Weights of a small mixture-of-experts language model, trained from scratch on English Wikipedia: a variant of SOAP for the experts.
Below are experts of layer 10 (counted from 0) of a mixture-of-experts language model. Rows are named router (the router's row for the expert) and show model dimensions 0-191. Each number is 500 + 25 x the weight over its row's rms, rounded and kept within 0 to 999. Numbers have three digits each.
After each expert's rows: "comes after" lists some tokens at least twice as common just before its tokens as in all text. This comes from a sample of Wikipedia text that the model never trained on. Tokens count by the router's weight.

# expert 9
router:527520530470535524487477473467484473475522533521485527529513472472483470542472505482512526471526495478524529525479522483473517474520484473475474483529493528531527511469469533472511477461479480473472479508518480541480494531525469474519528517525527524521475476478478472464475521527472535527518524473521528479528527473484523472488444509521474527472519529497526528515525506521519467527524503460474523537470513469534470471517526522478518487527520521481472527529532474526472533498498495511519476509528527499489475520526469472531524493526518472475473508541455475501530531515475541501
comes after: " 19", "\n", " 18", " in", " of", " from"

# expert 10
router:494525529472529533499484475469480469468526497538477533530523467472491475488468491483516532486533520471521527530465490529469505473495494470483476487531485530525512488467466489468446469519473491470468469484502508506475501530523474468530527450531487518508491468503477471515469514526469493527494516469523532511529525468481525469514521518454478533469526526517529530528529512506531474495525505481470483503474528466527464465528526530485530498533515534473471496524531474530472535519495474492498476502532530498490478531532536470532526529532528473471464513501492466503527526496470510504
comes after: "\n", ".", " and", " in", " to", " However"

# expert 29
router:492518528473521520470480469477478474468528502517492526530500469478493476498471472489511528481537521476524528527477499545472542475546468472476471488524485524531538478470471481472482473491482493473477473503474490547478489526521478474522524480530507526509489487441490473511480521527473506526508515474521528479521526469479522471533532490456484530473525522520527526521523499507524483464533460486473480500478522473541466474524528524487531482526519529513472511532533475523471528524504498477490473510525524524489468517522516476525511572526523477476471473530477475483529524483475533491
comes after: " |", " ", " 0", " —", " 2", " 3"

# expert 16
router:527523527477521523517484490476484472471528476529512529530535472475458481482476493475487525500506477476521526518474459504472473479458517478489514478528522528530453463474469478475554472466472484483473476527495525489477499529525482479530527491519477523550474483509480472489477514520473526518521513472523526508531524476476523480466496511506488527473517527465522529509526495504529486524513492472476516490479527473500475472512526520491525488526518525541471523520529476532476527492474482549483480519533520538490470524523465475521526473523526477475466568513432472504523518500471496495
comes after: "|", " |", " (", ":", " on", " 1"

# expert 4
router:498532528469525531513480485474496473470534501521494532531510468474498476483468490482511529480511487469521530523471495567471488473477508473481474482532470528531499528469471494469499472508478505471471470513473502543464509524529475472532526472526498523516472481533473470506466519529468477520489512471527527505527528473476526474491544514486479530471524529508529529518523531507533474510511503508472458452488526468540471472520525522491530485530517532491471491529528476525470532506492483484507471496527531514515475518532565471530518527526526474474476500507500474542525528523475490519
comes after: " |", ".", "'", " and", " The", " C"

# expert 44
router:506523530467528529458471463470488475467530488522492522529469470472494475549469521482527529489527509475529531526477527522470515471541477473492493502527494531528521500471470505469461475481479500474472472498486489504475502525525475475525529478528504519496486477455479473493473522531471502528502502474525530488529528469477527471478494525495476533470531530507528530523526532493518473493526449522471517494477527476509472474532525518470525487527523526467468511534530472523473533501489506494511469492526526502482479524527513473529527517530523473473474486540493470456528534456473539511
comes after: "\n", ".", "===", ")", "==", " =="

# expert 1
router:523520531474527521498484461474483473475525483531507526530525470476474480461471492487503528500514469468529527523476489529471473481487485470477525466530482529530477466472470485477524473492475502480469472495553510488475506526525476477525526476528464524526484470469483473490478513526472484520473527470522527536525524474478520473473498527489482533473509526515525527496525506520524476538501491484474508498484533473474471471537524521478525490525523525517471503519531475534473532495468539550498477518530521469501466507524471472529512478522519474476475526533463472475524524443470467520
comes after: " |", " (", "20", " 19", " 1", "R"

# expert 19
router:503520523475527527495478489481466477468527488516470528529487474477525481521471528485503527482525491470525525522475503513473516468489492475471454475523507528533506515469469553472443476520478490479474470495439484506481494522528476476527524470526545523500476478504475475495477529525473502521513497476521526441529527474472526468525508485515477526471515524499525527525525530493522483482533508531474520503484523470501476472524525520496516491529523525481476490530528471525473525511484478469540481535528527557475464525529523476527520510525525479478467474489524471501533526529473546511
comes after: ".", "\n", ",", " and", "-", "|"

# expert 3
router:519514533469528526491477479468473475470521517517500526528534469472481477517473498489517528490539523471526526524470499574472490476510502478510472482527464527531476502473471476472495476490476498472470476495521528534477499525525475470525530468529487521522479481491480473500474523526469493525486513472517529521529526473475522476480541501461480533473524527531527531494523478521519468506515496472468487468472529471549470470516526525479530489526516524482470486527532473531471532513489519509494475468527526495514468523523514475528518554530525479474468513531473473477528529469475513524
comes after: " ", "\n", ")", "-", " 1", "|"

# expert 17
router:510518527471529519508475505468480472474528528519470527529512473477535475534475523482518526476527506477528527521475517484472557474540501477496482517527523527528485508474472509472477476532479500472474478478489472530482501523521475478525526505524531521525466492516476474494474523527473513521529512474525527474529520465483524473508451520545486525473523527506524525526518524523520476510535495505472531551469522473550473478524524519504520493527522522509473483535527473523470528494495504483519481521526522478485472525530454475529522484527520475478477472456466471510525532514474551532
comes after: "s", "ed", " on", "ation", "es", "ated"

# expert 21
router:516520529469530536476481479471492470463526484529508533532512469471497478504468491477500530487498481467528525526471513538467520479515509470503496471534501533526506469471466499469465469505477488473468472535518510520467524525521474471529530483527482517500497477500472469493471517522467480521463511470531529524532530475467526469456485522473482534471529528520529533526530517508528469512516505502471493484476533474497473471527526529514538480527526529510467507525533472525470538488472510488490473473530533489491473519532497472531523459532529474472470509533501470479530529473467502526
comes after: " |", " the", " was", " is", " a", " to"

# expert 43
router:507521530473527526516491472469479470473521466529523526529526473473493477498474484481503528489519508470523526524472538576470467480509516475500493467528494528528478512472470463474505472498474490480472473483497507510470519524519479472523527448525467523540488479500480474520472520532476481521453518472519527538526527474479523479485565507464489530474519528491528527501529481528524475498500501509475462477489528472477470470517523527477534487524525528480469477517531474532474532505483525488497469486526527456478461519522504473527518489522527475475474492531495470516526522479474491479
comes after: ".", " a", " an", " his", " was", " in"